Below are experts of layer 7 (counted from 0) of a mixture-of-experts language model. Rows are named router (the router's row for the expert), down (a neuron's output weights, with its number) and show model dimensions 128-191. Each number is 128 + 32 x the weight over its row's rms, rounded and kept within 0 to 255.
Before each expert's rows: "comes before" lists some tokens at least twice as common just after its tokens as in all text. This comes from a sample of Wikipedia text that the model never trained on. Tokens count by the router's weight.

# expert 0
comes before: " ", "\n", " S", " C", " P", " E"
router [174 141 149 111 143 149  91 121 142 145 229 123 165 123  88 170  93 140 182 158  97 127 149 170 161 197  68 163 121 156 145 170  93 161 109 126 194 119  70 180 117 112 165 142  69  73 126 123 121 110  88  76 140 143 162  90 133 100 175 169 151 148 105 137]
down0 [121  48 153 101 150 115 129 118 188  98 122 120 125 149 116 140 164 140  84 119  97 102 116  85 156 146 154 136 169 139 103 160  88 153  59 150 128 165 192  26 175 118 142 155  79 115 100 159 149  91 133 139 122 144  77 185 172 141 188 122 113 151 165 139]
down1 [ 94 107 180  92 127 130 129 107 122 169 170  95 114 136 150 110  89 184 170 139 144 148 197  83 137 114 133 143 121 145 122 155  95  76  84 167 135 145 128 111 117  77 139 128 139 130 177  75 176 124 159 178  93 137 155 102  95 163 122 191 179 156 135 103]
down2 [166 148 126 191  79 180 123 133 139 124 124  93 128  64 130 167  85  79  90 129 122 128 150 104 149 129 125 105 125  91 172 172 119 107  91  96  83 200 107 134 140 113 102 122 129 120  65 129 152  53 147 169 135 182 133 148 169 157  80 134 126 127 107 140]
down3 [112 109 147 112  54 144 177 149 131  83 111 108 149 140 129  94 107 151 170 132 102 190 110 118 177 157 130 142  80 174 109 112 119 126 186  57 132 158 101 130 134 144 118 113 123 131  99 123 100 113 114  85 116 134 136  88 117 164 137 162 147 143  98 139]
down4 [124 136  90 131 100 161  88 188 166 115 122 153 105 103 107 161 157 144 166 144 133 165 113 109 149 118  88  49 129 150 128 100 186 166 132 127 160 155 136 127 152  95 106 171 150 121 149 107 145 184  75 199 121 156 102 104 107 195  94 125  67 146  98  72]
down5 [140 102 100 127 133 152  86  74 151 212 104 164 115 135 156 125 109 156 103  47 129  95 121  86 141 149 171 121 163 124  89 103  83 112 141 145 153 137 169 134 128  79 159 127 130 122  85 145 148 118 149 167 163 155  23 161 166  89 159 156  81 113 107 137]
down6 [112 130 163 174 154 202 145 162 128 113  98 176 165 129 111 205  88 153 104 127 178 155  93 116 126 123 103 157 141 148 121 131 120  94 174 135 136 135 203 145 183 126  65 216 129  56  97 155 136 120 135  99 164  93 153  52 142 141 132 144 152 158 143 121]
down7 [159 161  82 142 130 119 128  83 118  84  82 121 181 108 118 133 100 162 107 135 144  92 111 128 103 144  85 168 132 124 167  98  97 150 124 152  74 130  70 115 143 147 120 122 110 151 147 112  96 113  49 161 172 153 111 163 132 183 124 158  95 134 141  88]
down8 [137 106 120  78  64 167 128 111  85 148 110 133  95 121 121 149 142 129 115 132  74  86 166 124 137 168 116 126 143  80  92 156 142 149 120 160  96 114 126 166 150  99 140 190 146 113 121 199 174 109 143  86 178 164  72 176 122 157 121 166  56  92 135 127]
down9 [138  93 145 160  91 152 115 129  27 189 136 149 182 144 135 119 150 151 167 111 116 126 210 151 116 183 142 180 168  83 126  81 159 115 154 160  93  98 122 138 168  82 126  90 143 138  97 128 114 100 137 135  82 142 133 119 152 127 130 114 118 159 166  72]
down10 [144 114 110 114 199 103 138  71 174  85 141  66 144 206  71 156  96 124 142  91 106 126 155  67 104 119  58 122 112 131 123  80 135 158 122  94 130 149 107 158 131 141 131 137 144 200 104 167 141 114 133 103  98  92 120 128  91 176 103 151 137 127 121 112]
down11 [144  98 153  66 126 104 124 155 141 137 104 117 184 213 150 156 133 100  87 161 194  89 122 130 118 138 131 106 139 112 144 128 135 140 178 149 100  91  70 166 124  73 153 157 119  92  43 116 186 110 139 126 139 101 132 125  97 125  61 128 148  97  87 126]
down12 [159  97  94 104 123 142 132  80 153 136  91 123 138 156  88 138 164 149 100 158 146 164 144 113 155 142 200  97 130 179 166 137 154 124  91  87 173 122 127 124 192 143 104 231 136 142 162  99 147 104 124 101 135 121  89 139 108 111  87 141 127 103 159 145]
down13 [144 147  89 115 140 148 150 153 102 115  97 118 106 179 119 119  92  66 132  98  90 144  68 151 118 126 159 156 130 123 120 117 176  77 136 141 144 111  73  97 171  81 122  61 122 144 168  90 121  96  99 200  94  72 141 186 120 153 121 148 165 161 106 173]
down14 [150  80  96  83 159  84 123 112 150 113 115 126 114 115 108  73 117  77 109 133 131 103 107 109 102  64 150  49 167 185 137 103 141 148 186 102 118 167 101 127  89 110 127 154 200  78 106 133 142 154  95  98 155  97 153  98 120 210 115 162 107 151 170 159]
down15 [168 128 159 125 121 104 159 155 143 108 139 133 172 167  78  97 128 166 169 159  90  30 139  86 104 154 108 122 157 100 149 132 125 122 103 115 128 134 115 113 177  94 118 105 163 127 125 128 127 101 139 137 132  77 119 119 105 108 139 156 174 185 128 121]
down16 [118  97 100 148 120 145 132 103 133 108 182 140  93 107  98  84  98 113 134 171  55  61  99 151 135  99 140 181 161 127 167  91 131 169  85  83 111 113 100 126 143 133 117 147 110 135 149 168 103 121  88 124 136  96  99 152 142 131 107 151 132  71 109 136]
down17 [123 128 116 150 139 148 126 167 109 159  86  69 129  72 112 174 180 112 101 133 117  71  70  72 134 171 134 154 170 119 108 160 145 145  96 111  85 146 145 150 130  84 148 173 114 165  92 137 143 156 177 141 155 121  93 162  90 132 117 120 107  78 112 162]
down18 [115  86 132 140 103 137 103 172 111  95 115  77  96 123 110 167 189 155 126  72 149 155  99 149 110 172  73 114  95 140 173 135 140 111 108 120 169 138 171 186 142 160 203  73 144 127 192 144 157 123  90 143 133 125 103 131 114 164  99 114 143 205 109 181]
down19 [101  79 121 176  64 127  88 129 131 129 104  77 145 152 133 161 146 112 135 141 115 143 147  61 133 128  90 111 121  81 160 140 168  92  50 123 115  97 144 178 132 178 122 185 106 154 179 158 118 158 125 189 127 123 120 181 117 124 155 175 119 133  38  56]
down20 [135 121 190 167 177 127 125 165 177  95 111 181  98 106 109 146 168 137 152 114 118  71 225 122 114 183 187 140 110  79 106 183 103 138  92 145 115 145 108 121 167 110 104  90 139 168 118 146 101 154 181 145 173 129 102 151 124 126 161 110 188 132 133 117]
down21 [146  69 167 110 111  69 124  94 170  93 120 126 182 115 152 181 118 100 121 158 113  72 119 113 114 141 196 167 153 101 116 158  96 147 116 102 116  97 132 122 112 147 123 175 142 119 117 126 104 142 179 167  97 104  85 153 114  72 121 136  92 124 198 149]
down22 [123 102  89 100 117 170 135 154 132  87 131  60 119 143  86 186 103 135 172 146 132 131 198 108 123 113 105  88  95  81 140 163 147 124 167 157 158 133  98 170 110 130 163 131  76 129 136 171 126 138 135 142 161 114 161 154 149  67 101 151 124  85 132 108]
down23 [156 112 176 112 110  85  68 176 202  96 131 142 116 182 132 167 208 125 149 108 124 163 124  81 127 152 118 143  86 176 168 118 134 145 119 149 136 119  73 137 138 132  57  88 166  98 179 193 103 177 131 153 133 107 133 117 198 115  92 134 129 152  98 125]
down24 [203 126 143 166  69 153 134 107 117 132 149  57 138 113  77  97 170 137 112 130 146 125 151 117 122 108 109 179 105 123 118 145 134 164 158 111 104 114 139  50 168 159 159 117 171  94 118  38 205 115 163 101 108 116 128 144  83 176  77 160 142 158  89 198]
down25 [ 79 124  84 118  94 100 112 131 170 111 130 103 148 105 125  44 137 111 106 131 161 114 110 119 172 124 180  73 102  63 148 103  65 113 105 127 138 103  74  68 120 197 109 136 132 145 104 103 141 152 146 148 124 158 111 163 120 147 182 103 180  70 126 132]
down26 [184 104 137  94 103  95 154 117  93 109  56 204 147 109 151  88  97 145 107 104 114 107 119 109 114 104  87  98 198 111 124 124 123 149 130  99  57 137 171 111  81 159 188 171  91 174 102 107 145 121 141 145 142 116 146 165 140 138 159 143 115  84 177  99]
down27 [180 170  32 105 145 134 115 114 162 122 160 107 115  60 127 111 115 119 135 105 113 144 128 141  77 111 139 171 160 150 111 147 163  98 168 146 104  70 177 158 145 134 142 159 124 142 129 112  93 169  97 140 126 161 168 109  66  88 123 100 160 122 176 125]
down28 [105 135 155 143 121 137 138 169 133 109 131 147 194 116 169 130 118 143 144  96  91 114 116  75 135 158 125 117 105 147 126 138  91 135  95  74  93 152 127 148  55 123 152 131 103 142  91  91 166 150  69 138  81 133 157 137 157 111 134 114 101 216 110 141]
down29 [127 144 165  88 119 118 148 168 121 127  91 116  90  57 141 168  44 142 118 115 110 130 144 136  90 153 146 114 109 118 139 140 148 154  79 116  99  99 108 190  96  81  76 118 104 150 138 154 189 103 173 156 140 143  73  81 169 106 172 127 172 151 113 143]
down30 [121 113 197 158 104 154 147 159 144 125 108 126  77 111 109 123  86 121 106  99  88 146 116 112 158 164 156 159 120 129 121 184  90 157 167 110 161 142  86 103  86  99 129 101 175 137 112 130  56 148 157 120 117 156  91 110 119 171 115 124  89 124  69 158]
down31 [105 157 178 146 143 134  78 136 186 156 134  91  80 118 120 146 125 104 134 124 115 165 114  85 113  96 165 135  73 126 198 102  95 125  86 144 117 112 177 104  95 155 116 154 109 168 134 164 155 161 105  87 136 142 113 133 168 151 174  89  52 159 128 144]
down32 [ 72 117  73 174 148 114 155 104 144 164  86 127 139 115 172 145 122 168  85 145 136 150 159  85 134 119 200 203 106 116 117 167  89 108 165 106 170 149 100 140 116 139 159 119  96 147 136 151 153  48 123 106 121 123 164 103 107 154 126  83 129 116 144 123]
down33 [154 149 149 133 119  85  76 168 111  95 131 176 147 110 104  93 130 146  76 186 101 124 116 139 109 120 161  90 103 112 144 131 120 123 146 137 164 173 149 156  69 181 164  95 130 120 124  86  92  90 122 133 145  96 137 128  77 192 163  86 122 167 111 146]
down34 [156  86 164 180 105  49 111  80 150 143 134 158  57 117 144  76 157  92 103 141 126  97 161 142 177 178 123  51  65 136 177 175 167 151 132 127 115 107  84 138 139 115  99 181 106 132  98 154 147 138 167 162 203 176 162 115 109 167 171 128 124 121  47 133]

# expert 3
comes before: " the", " a", " ", " his", " re", " an"
router [145  77 124 134 108 134 105 129 100 158 187 183 212 171  97  86 112 107 143 123 126 122 151 164  57 158 110 162 183 151 144 180 124 117 151  97 166 112  70 144 115 168 144 139 128  96 116 112 144 117 154  98 147 129 102 105 118 145 140 119 168 141 143 173]
down0 [137  99 110 178  96 113 160 120 108 156 132 162 123 140 129 122  91 150 126 161  58  78 168 127 128 162  67 124 157 133 162 194 110 124 143 106  92 146  57 142 180 128 145 119 195 113 109 125 161 144 143 153 145 148 157  68 146 102 189 164 147  74 138 131]
down1 [142 154 150 128  83  93 140 129 110 153 122  98  73 113 109 138 143 141 148 158 140 153  25 195 117 124 112 181 154 137 123 133 112 161 107 101  87 117 113 141 151  94 146 207 184 120  42  80 128 118 151 157 160 162 140 126 143  94  83 152  88 140  96 111]
down2 [ 92 109  78 171 149 106  97 177 117 155 103 150 103 118 112  19  82 158 105 162 132 152 158  96 150 131 162 139 189 150 117 125 189 125 141 118 185  92  84 137 121 143 115 101 139 173 144  78 122 132 127 126 130  91 114 158 130 155 163  99  81 100 114 121]
down3 [172 105 121 110 107  82  92 118 124 119 170 140 164  99 114 150  75 126 123 144 102 147 169 179 127 102 184 152 136 128 118 136 143 131 145 154 170  77 129 123 147 168 152 140 125 126  96 141 151 125 105 153 120 173  94 106 132  65 108 126 192 155 218  69]
down4 [195 146 108  79 194 118 119 146  60 139 136 102 107 125 143  87  97 120 101 163  81 137 168 154 116 141  89 104 147 108 146 145  45 114  87 118 151  85 108 102  96 186 149  90 106 132 157 126 116 124  92 128 156 149 136  70 105 112  92 153 120  97 166  62]
down5 [ 99 113 182 137 111 108 114  99  78 105  94  75 120 169 173 124  63 123 175 151 115 145 140 132 186 143  64 112 176 125 113 107 125 113 170 119 121 107 110  82  84 135  53 121  77 168 163 134 116 152 120 123 131 108 126 145 128  70 115 160 121  98  74  75]
down6 [102 146 117 118 128 125  81 148 108  90 142 120 109 121 101 164 159  82 130 137 113 169 134  99 131  94 146 123 146 164 155 149  68 181 137  74 131 137 112 139 136 103 145 173  91  93  98 129 114 189 154  50 151 144 129  90 172 105 199 137 213 160 121 117]
down7 [124 118 121  99 105  82 136  72 148 140 153 124 105 155 185 126 176  94  81 109 153 107 129 102 107 174  99 103  96 202 121 121 176 130 154 130 153 113  96 101 153 119 157 114  81 174 130 134  97 162  89 119 140  93 176 119  98 208 115 187 117  99 131  88]
down8 [135 116 178  73 132  99  60 134 139 137 139 115 149  90 147 103 199  58 119 130 141 142 142  80  99  81 143 118 122 105 149 131 102 162 125 100  88 152 150 142  99 147 230 117 152  86 110 122 139 139  91 114 131 148 141 138 149 146 155 135 114 144 168 145]
down9 [123 102  28 138  94 140 153 166 160 138  99 115 103 138 143 167 115 172 108 129 105 102 240 118  80 127 177 121 121 181 109 110  84 176 114  93  90  89 144  98 136 142 133  91  69 101 114 147 163 144  68 101 146 117 158 111 167 106 153 127 133 174 173 101]
down10 [ 93  97 134 101 124 188 133 106 158 115 158  89 128 101 130 144 188 185 153 118  96 131 132 115  97  97  93 120 124 133 131 117 105  74 133 163  53 132 130 134 163 162 127 127 190 121 160 143 181 118 105 127  97 135  98 184 138 150 113 117 102 140 172  94]
down11 [ 94 226 128 193 123  92 143 150  68 126  79 200 115 101 107  94  58 144 131 156  41 157  89  67 107 148 100 106 130 121 111 108 134  94 152 125 130 112 151 141 127 167 114 114 111 135 165  87  72 133 122  94 160 124 163 123 154 172 107 154  84 127 118 160]
down12 [138  93 162 141 161 115 116 110 190 143 154 109 213 111 128  86 115 116 117  63 144 135 113 126 176 152 103 115 162 148 126 110 164 142 153 158 115 107 107 123  75 158 168 177 141 139 166 143 132 160 104  69 106 132 121 102 185 163 152 128 187 147 160 172]
down13 [107 130 156  93 167 158 186 126 135 158  85 149 136 105 128  83 128 169 107 149 188  73 125 156 122 172 137  89 162 109  61 108  81 121 169  90 186 165 103 128 146 137 135  75 137 106 100 163 157 117 135 133 159 121 183  91 185 156 113  92 133 143 190 169]
down14 [112  89 113  92 196 124 156 115 107 149 128 140 120 129 146 174 137 173 104 160 172 151 116 144 189 143  67 127  89 125  94 130  96 164 216 163 104 152  93 112 101 146 148 162 184 142   7 146 189 146 117  99 149 125  89 109 111 191 156 106 120 125  89 130]
down15 [103 150 150 105  93 123 167 145  91 119 162 106 156 152 129 137 140 122  38 152  69 141 193 131 124 139 134 105 130 158 176  83 173  62 147 156  90 136 143 104 170 151 139  86  91 125 156 135  92 176  72 138 116 149  97 162 141 152 188 122 110 108 172  92]
down16 [134 118 139  67 154 116 104 159 110 163 117 141 163  88 150  98  86 139 138 182  84 146 130  70 123 137 148 105 107 159  99 174 117 186 163 100 170 147 143  95 172 159  14 133 148 130 160 135 129 120  91 153 109 101 107 150 131 173 121 143 101 105 110 147]
down17 [147 169  77  45 141 147 187 132 163 110 139 123 207  51 121 130 127 122 126 141  96 135 125 132 101 151  70 127 114  87  85 185 119  86 120 123 127 116 141 124 124  87 140 160 154 148 117 149 200 160 193 137 142 181  88 184 123  66 133  50 122 133 145 124]
down18 [152 164  71 119 109 123 108 176 134 104 153  92 194  24 151 159 122 138  84 104  93  71 148 182 185 142 151 185  95 150 143 135 135  93 125 172 165 103 175 120 146 116  80 103 123 101 161 101 180  36 161 138 134 151 155 130 112 115  92  94 130 161 140 129]
down19 [110 154 122 106 146 101  87 121 141 113  94 100 165 132 143  90 101 150 128 123 182 152 194 158 116 123 159 127 129 147 129 156 130 144 107 123 139 154 188 165 138 158 158  99 142 144 101 160 136 137  84 138 204 197 158  93  75 127  87 203 120  33  76 113]
down20 [155  90 108 186  82 105 126  83 144  90 106 149 127 124 175 169  65 111 178 131 128 124 118 196  78 109 178 132 127  53 101 131 184 184 129 125 158 123 131  69  79  81 150 188 101 144 107 158 158 169 129 146 146 125  85 122  95 111 112 112 132 139 171 145]
down21 [215  70 148 133 184 187 153 140  87 180  67  90 112 178 129 162 114  93 136 142 114 155  91 174 146 187  84 156 198 147 107  79 127  95 125 132  84 160 122 196  88 136 124 141 143  98 119 113 109 161 138 122 144 189 146  87 146 185 151 107 149 147 167 141]
down22 [ 94 114 140 119 103 121 157  73 127 131 133 111 121 124 101 165 114  81 122 113 168 129 189 154 170 175  82 132 151 130 127 144  80  70 133 134 133 162 165 152 145 115 154 116  92 101 119 135  82 189 117  77 204 180 144 134 111 102 117 159 158 132 116 106]
down23 [115 104  88 174  69 179 179  85 163 118  98 120 160 168 147 104 110 110 127 136 128  73 235  79 149 128 144  70 159 128 151  81 163  83 143 157 139 144 132 149 131 181 150  57 118 178 116 149 137 106 100 103 114 146 102 131 150 194 193 100 162 174 158 148]
down24 [150 119 116 163  70 176 138 103 125  93 104 159 120 181  86 147 133 113 152 122 231 166 169 142 149 136 162 132  91 166 173 146 136 123 147 126 174 132 172 114 117 142 127 111 102  74  64 196  87 145 134 155 124 123  75 113 156 140 134 127 174 144 134  86]
down25 [130 166 126  33 152 158 164 128 175  84 110 164 110  66 130 122 102 178 124 123 134 156 128 123 113 132  84  83 165  88 155 144 164  51 131 155  36  72  94 110 120 128 135 117 129 169 111 131 126 104 163 136 177 128 103 151 219 108 126 145 149 176 100  91]
down26 [127 120 147 142 195 106  88 117 169 232  99 169  99  89 159 121  78 148 139 131  81 109 116 109 123  74  61 126  91 133 162 120 108 108 147 121 116 123 185 183 170 143 139 108 119 129 109  48 121 120 161 113 109 163 188 105 121 108 124 128 112  86 130 179]
down27 [120  71 135 120  99 113 122 109 131 119  94 172 106 175 157 158  88 125 110 155 104 100 143 134 115 107 102 142 161 103 112 126 180  73 121 127 154 185 177 122 108  34 179 125 119 113  86 148 140 118 211 143 123 111 125 131 100 161  98 160 160 108 159 101]
down28 [155  57  57 160 158 113  66 143 148 127 136 143 167  89 132 156 140 135 134 161 129 153 136 107  60  71 109 119 140  82  96 128 171 131 130 156 118  88 107  91 160 102 204 159 125 167 109 107 168 149 159  64 177 135  98 152 152 121  90 120 199 120 106 123]
down29 [164 142 149 114 192 110 153  78 147 119 139 125 149 127 188  90  74 180 155 142 162 160  96 136 131 120 115 124 130  73 135 145 159 106  78 100  93 116 110 160 153 150 122  58 151 127  69 123 121 148 134 125  43 136  78  87  66  73  84 125 130 150  86 173]
down30 [175 148  91 138 106 147 154  61 146 122 134  92 176 112 175 112 123  77  99 123 192 141 148  95 112  73 151 147 190  85 132  91 117 141 165 138 167  82 174 129 196 147 161 119  82 120 138 165 112 147 159 128  78 191 143 124 183 143 172  86 149 109 146 124]
down31 [126 135 154 112 127 107  66 112 101 130 125 122 134 136 147 120 121 103 147  99 192 131  86 142  97 103  70 179  97  77 156 115 112 114 132  99 128  82 156 148  95 122 129  88  94 145 155 153 124 134  76 130  78  65 124 174  85 112 108 162 106 138 190 124]
down32 [176 142 115 121 130 145 129 110 131 151 110 194 105 114 134  80 101 120 124  98 105  92 118  97 135 156 192  31 186 135 106 163 162 119  79 127 158 130 111 115 161 141  90  99 177 132 133  59 180 135 146 127 205 203 126  79 159 118 133 153 177  83  93 148]
down33 [142  90 119 163 111 180 170 160 166  86 156 151 119 105 143 135 121 118 157 117 151 101 178 122 163 125 144 129 167 104 191 154 167  75  89 195 149 104 108 115 154  94 187 123 165 122 159 125 182 183 118 149  92 147 180 168 181 148 112 158  83  98  83  89]
down34 [133 141 131 161 170 143 126 142 152  78 164 150 109 131  93 125  87 104 140 148  99 150  99 177 125 109 141  52  78 160 184 110 120 153  88  92 157 145 102 113 128  75 113 103  58 176 120  96 146 126  92 146  76 138 100 154  84 107 146 158 156 109  89  99]

# expert 4
comes before: " of", "er", "ed", "ing", ":", ")"
router [ 72  74 188 132  98 163  85 115 111 130 176 148 178 136 124 133  74 107 164 145  82  74 183  87  80 192  99 186 169 138 142 159  71  80 134 107 149 104  96 149 145 105 150 124  88 116 156  90  87 186 130 134 144 113 133 146  89 129 177  94 120 151 182 155]
down0 [172 126 102 152 175 175  95  97 150  79 163  90  54 119 109 135 162 154 175 193 132 107 148 143 125 129 150 126 115 117 152 146 120 133 127 115 101 123 132 131 149 115 173 180 180  62  99 128 162 115 188 126 160 139 152 155  25 126 144 107 191 110 116 156]
down1 [157  89  95 122 115 125 128 124 113 116  99 173 130  71  64 130 150 158 162 144 144  92 112 147 179 153 129  65 101 135 141 138 142 133 203  90 115 159 149 123 126 185 101 129 129 108 131  78 172 180 165 115 175  74 107 114 137 126 121 185  73  80 123 104]
down2 [ 82  96 145 112  71 127 173 116 140  58  96 105 150 115 133 113 105 164 133  85 209 109 112 107 122 155  79  99 149 115 148  99 103  91 126 103 139 129 186 145 204 105 115  97 116 127 115 100 157  60  77 117 144 118 152 165 130 117 170 123 112 182 184 160]
down3 [108  76 170 116 119 186 132 115 147 140 113 161 166 199 161  81 110  76 125 183  94 140 117 116 211 142 130 182  99  82 142 126 103 103 122 109 170 168 139 143  88  88 131 163 114  74 138 159  85 122 113 145 174 145 125 110 108 120 128  82 150 134 132 102]
down4 [107  60 127 157 138 121  82 148 164 166 155 122 145 106 229 129 139 163 162 189  84 132 129 134 135 124 168 114 148 111 147 131 116 117 114 124 136 158 117 171 125  84 127  83 137  96 149 107 155 109 125 128 147 111 186 130 162 185  76  90  84 140 128  94]
down5 [156 139 162 141 178 209  86  84 160 119 142 138 114 129 211 114 138 134 155 132 162 134 124 141 147  84 156 151 102 129 136  93 102 134 110 129 109  88 135 162 168 142 173  46 110 166 115 172 138 116 173  79  79 143  92 150  97 120  96 158  77 110 153  71]
down6 [166  69 123 115 143 147  81 145 153 155  74 110 147 118 152 117 103 103 118 107 103 136 158 200 127 155 110 144 150 176 152 136 126 142 159  83 138 149 136 145 143 174 142 114 202 141 175 161 119 106 135  92 148 183 124 128 164 125 139  58 127 114 127 165]
down7 [121  88 179 138 113 149  58 162 129 142 133  38 118 105 177 133 125 156 108 128 109 157 148 146 156 126 105 131  99 118 136 137 158  77 200 139 110 129 108 153 196  62  51 152  93 172 165  84 166 187 157 125 139 106  97  93 109 116 112 151 108 104  75 153]
down8 [164 130 137 160 114 160 124 149  95 173  76 100 142 132 114 114 105 137 110  87 104  85 101 175 121 171  74 115 134  97 132  89  89  95 124 119 125 111  99  83 128 108 128 153 161 136 159 119 108 149 140 134 117 152 104 137 151 123 116  82 190 192 154 106]
down9 [118  85  97  53 140  86 152 146 137 119 141 156 126 155 115 161 142 147 183 133 166 100  76 134 146  94 110  95  81 159 150 109 127 158 115 130 125  72 164 129 109 109  97  89 138 109 120 162 168 127 144 117  86  74 148 170  99 136 134 107  82  82  93 142]
down10 [ 99 121 135  64 138  98 173 142 134 127 114 146  93 102 156 148 133 113 142  94 163 188  96  64 102 176  93  78 146 117 129 145  61 166 128 139  99 157 115 124 125 155  74 102  70  76 119 166  78 166  80 141 215 161 104 196 132 119 127 141 128 131 111 116]
down11 [101 153 134 110 121 187 140 154 184  73 128 163  97 200 129 116 117 143  69 134  87 134 124 125 106 112  72 118 146 121  69  60 112  71 208  63 160 148 120 148 153 147 159 119  58 132 141 107 113  82 147 110 124 123 104 102 108 146 136 132 136  86 165  87]
down12 [158 106  89 205 154 137 121 119  82 148 130 121 158 119  80 142 138  73 152 124  83 132 183 192 144 141 129 196 163 139 109 167  95 137 145 164 162 174 135 118 138 119 108 146 145 101 145 134 101 115 129 132 146  92 161 143 165 148 104  84 150 179 126 177]
down13 [120 139  98 171  93 127  88 116 109 141 140 109 110 110  90 119  83 163 139 160  99 194 158 113 120 119 121 121 106 144 118 136 182 156 161  99 154 123 129 140 151 161 141 128 108 122 124 133  89 151  96 155 137 133 182 120 102 174 212 123 106 128 143 103]
down14 [124 127 124  98 157 146 132 116 100 192  92 136 103 114 124 122 111 134 107  90  87 132 109 133 133 121 123  95 220 139 132 133 132 113 178  65  85 118  54 196 149 118 149 101  56  97 168 132 114  81 121 143  93  99 144 167  98 129  68 134 145 141 133  99]
down15 [157 138 143 127 108 108 128 126 109 174 123 115 190  95 136  96 189 116 129 157 167 154 169 221 134 117 160 145 112 154 153 136 163 134 110 120 151  70 138  90 106 160 135 135  83 161 149  68 106 137 105 110 187  93 163 132 151 154  53 146 135 155  92  86]
down16 [138 144 192 146 160 194 162 113 146 110  86 126 120  37 138 132  93 131 104 115 115 132 162 164 167 194 104 190 108 175 106 126 112 137 161 136 117 161  99 146 135  92 157 178  94 138 112  68 104  67 113 133 129  36 147 137 165 177 139  78  86 114 135  97]
down17 [160 151 113 120  67  94 150 152  60 124 151 194 144 115 111 140 160  93 123 133 138 178 144 117 125 132 157 133 169 142 156 132 141 152 104 102 114 131  31 145  87 162  93 140 157 143 155 117  74  70 147  79 133 177 174 102  67 155  85 131 187 171 123 112]
down18 [220 137 123 116 109 114 154 107 174 180 136 131 136  96 136 150  90  65  71 183 139 134 129  87 169  66  79 202 171  97 133 102  83 169  72 115 118 196  92  85 154 137 137 167  83  45 156 182  92 119 145  69  87 141 150  69 149 132  75 132 165 127 110 143]
down19 [102  70 205  97 163 151 130 173 147  96 134 211 165 169 143  82 110 118 131 212 141 135 144 124 160  75  92 116 120 201 130  89 118 147 104  91 147 142 118  83 123 105 130 118  88 135  77 135 131 146 100 106  80 127 156  72 134 100 168 162 107 156 114 129]
down20 [145 165 162 149 117 110 100 118 180  97 111 138 128 125 128 103 118 120 131 117 139 143 142 144 160 147 167 146 129 145 106 103 108 124 104 100 112 123 122 130 129  61 172 121 138 101  66 157  75 152 114 149  73 123 165 111  94 110 131 114 166 130  85 100]
down21 [126 143 127 136 105 128  94 147 129  65 150 114 134 164 160 131  79 155  73 132 160 145 170 143 125 142 190 134 145 154 133 125 174 127 173 177 116 136  90 112 138 175 145 171 149 101 122 109 138 154 126 127  89 141 117  97 139 154 128 129 123 150 101 138]
down22 [120 178 154 198  87  93 136 105 125 161  57 125 109  60 159 166 140 104 123 119 164 142 123 134 146 132 167 136 129 163 155 115  66 137 154 104 178 132 177 144 154 125 116  86 123 105 144 175 176 144 114 151 142 155  83 124 189 120 153  67  96 158  87 122]
down23 [ 87 145 155 103  99 170 114  88 159 133  99  86  76 133 118 196 117 131 145 154 152 137 154 131 130 125 170 110  78 136 129 106 155 116 135 224  99 132 139  91 122 139 185 166 161  92 142 118  97  95  82 105 138  88 114  96 167 146 151 101  88 153 178  94]
down24 [160 108 122  93 193 124 152 157  70 117 203 109 139 130  58 144 175  99 152 205  66  84 112 156 143  85 176 137 143  72 126 142 198 129 140 127 111 114 118  92 162 155 146  95 113  85 122 176 147 132 146  70 118 189  92 119 103 160 147 119 106 163 118 154]
down25 [ 51  86 119 120 142 173 121 105 145 153 158 122  89  94 171 147 102 117 118 110 196  99  92 110 102 150 138  94 137 131 109 143 138 137 119 116 123  89  80 137 104 114  88 109 109 113 143  92 147 112 118 158 131 129 166 173 107 103 130 103 114  97 102  99]
down26 [119 119 126 146 200 105 142 102 131 145 119 118  80 136 192 138  89 119  92 141 143 128  64 127  99 194 114 114 108 137 118 114 102  97 154 109 191 169 128 125 136  93  23 103 190 124 206 137 144 116 147 181 157 103  82 115 114 147 168 104 127  97 167 139]
down27 [173 121 135 195 135 109  99 111 103 149 113 116 111 161 200  47  84 123 136 135 150 154 104 117 147 141  81 150  95 120 133  71 131 165 136 124 140  76 162 119 124 127 141 106 153 111 140 208 136 197  57 131 143  11 100 143 163 110 104 112 166 143 164 138]
down28 [128  85 145  88 163  76 176  90 115  99 131 107 130  86 145 116 150 111 166 122 139 153 107 180 161 126 140 139 166  84 159 153  53 116 104 130 113 131 115 108 170 120 178 106 159 116 124 105 127  92 144 104 159 142 180 204 108  86 148 142 142 118 133  89]
down29 [ 74  63 180 120 150  91 110 166  78 163 105  59 145 116  97 163 137 123 160 160 100 135 177 134 157 100  71  47 152 109 163 100 104  97 100 122 111 157 163 145  61 152  95 131 156 134  97 124 129  72 135 131 131 173 117 171 126 142 102 147 154  67 120 149]
down30 [104 115 139 194 102 169 132 120 136 142 182 100 127  74 109 179 211 145 124 132  81 131 113 203 118 128  99 139  88 153 167 106 129 170 147  80 168 175 189 151 128  66 121  93 145 122 159 165 164 152 180 136 165  70 105 118 180  91 146  96 120  80  73 119]
down31 [100 174 160 154 145 106 154 166 149 126 154 135  89  64 136 185  89 125 125  94 183 136 117 108  60 124 146  96 151 138 126 121 142  61 116 160  86  51 128  30 131  73  97 127  71 127  52 152 113 181 147 175 121  96  94 107 154  86 105  74 116 121 162 176]
down32 [ 64 109 132 118 127  73 113 137 130 188 135 110 164 145 121  97 172  78 164  96 105 139  92 113 110  94 125 112 154 176 111 113  87  92 119 105 136 162 169 155 124 149 138 136 214 135  31 108 164 110 153 133 110 171 173 101  99  81  51 112  83 143 101 104]
down33 [125 113 130 192 178  51 144  99 159 110 109 137 103 154 138  77 149 174 110 143 129 128  54 125 142  95 134 115 151  69 128 102 109 167  98 123 103 143 144 131 124  80 128 119 119 156  94 123 152  88 177  74 103 119 100 167 125 142 150 107 136 147 109 120]
down34 [107  96  82  85 136 173 108 129 121  72 117 116  90 132 113 133 138 130 104 116 178 138 102 162 127 122 102 125 130 123 126 118 155  85 149  94 113 181 177 137 110 110 128 149 131 103 145 150 126 162 173 107 162 113 149 149 110 121 143  88 127 186 134 201]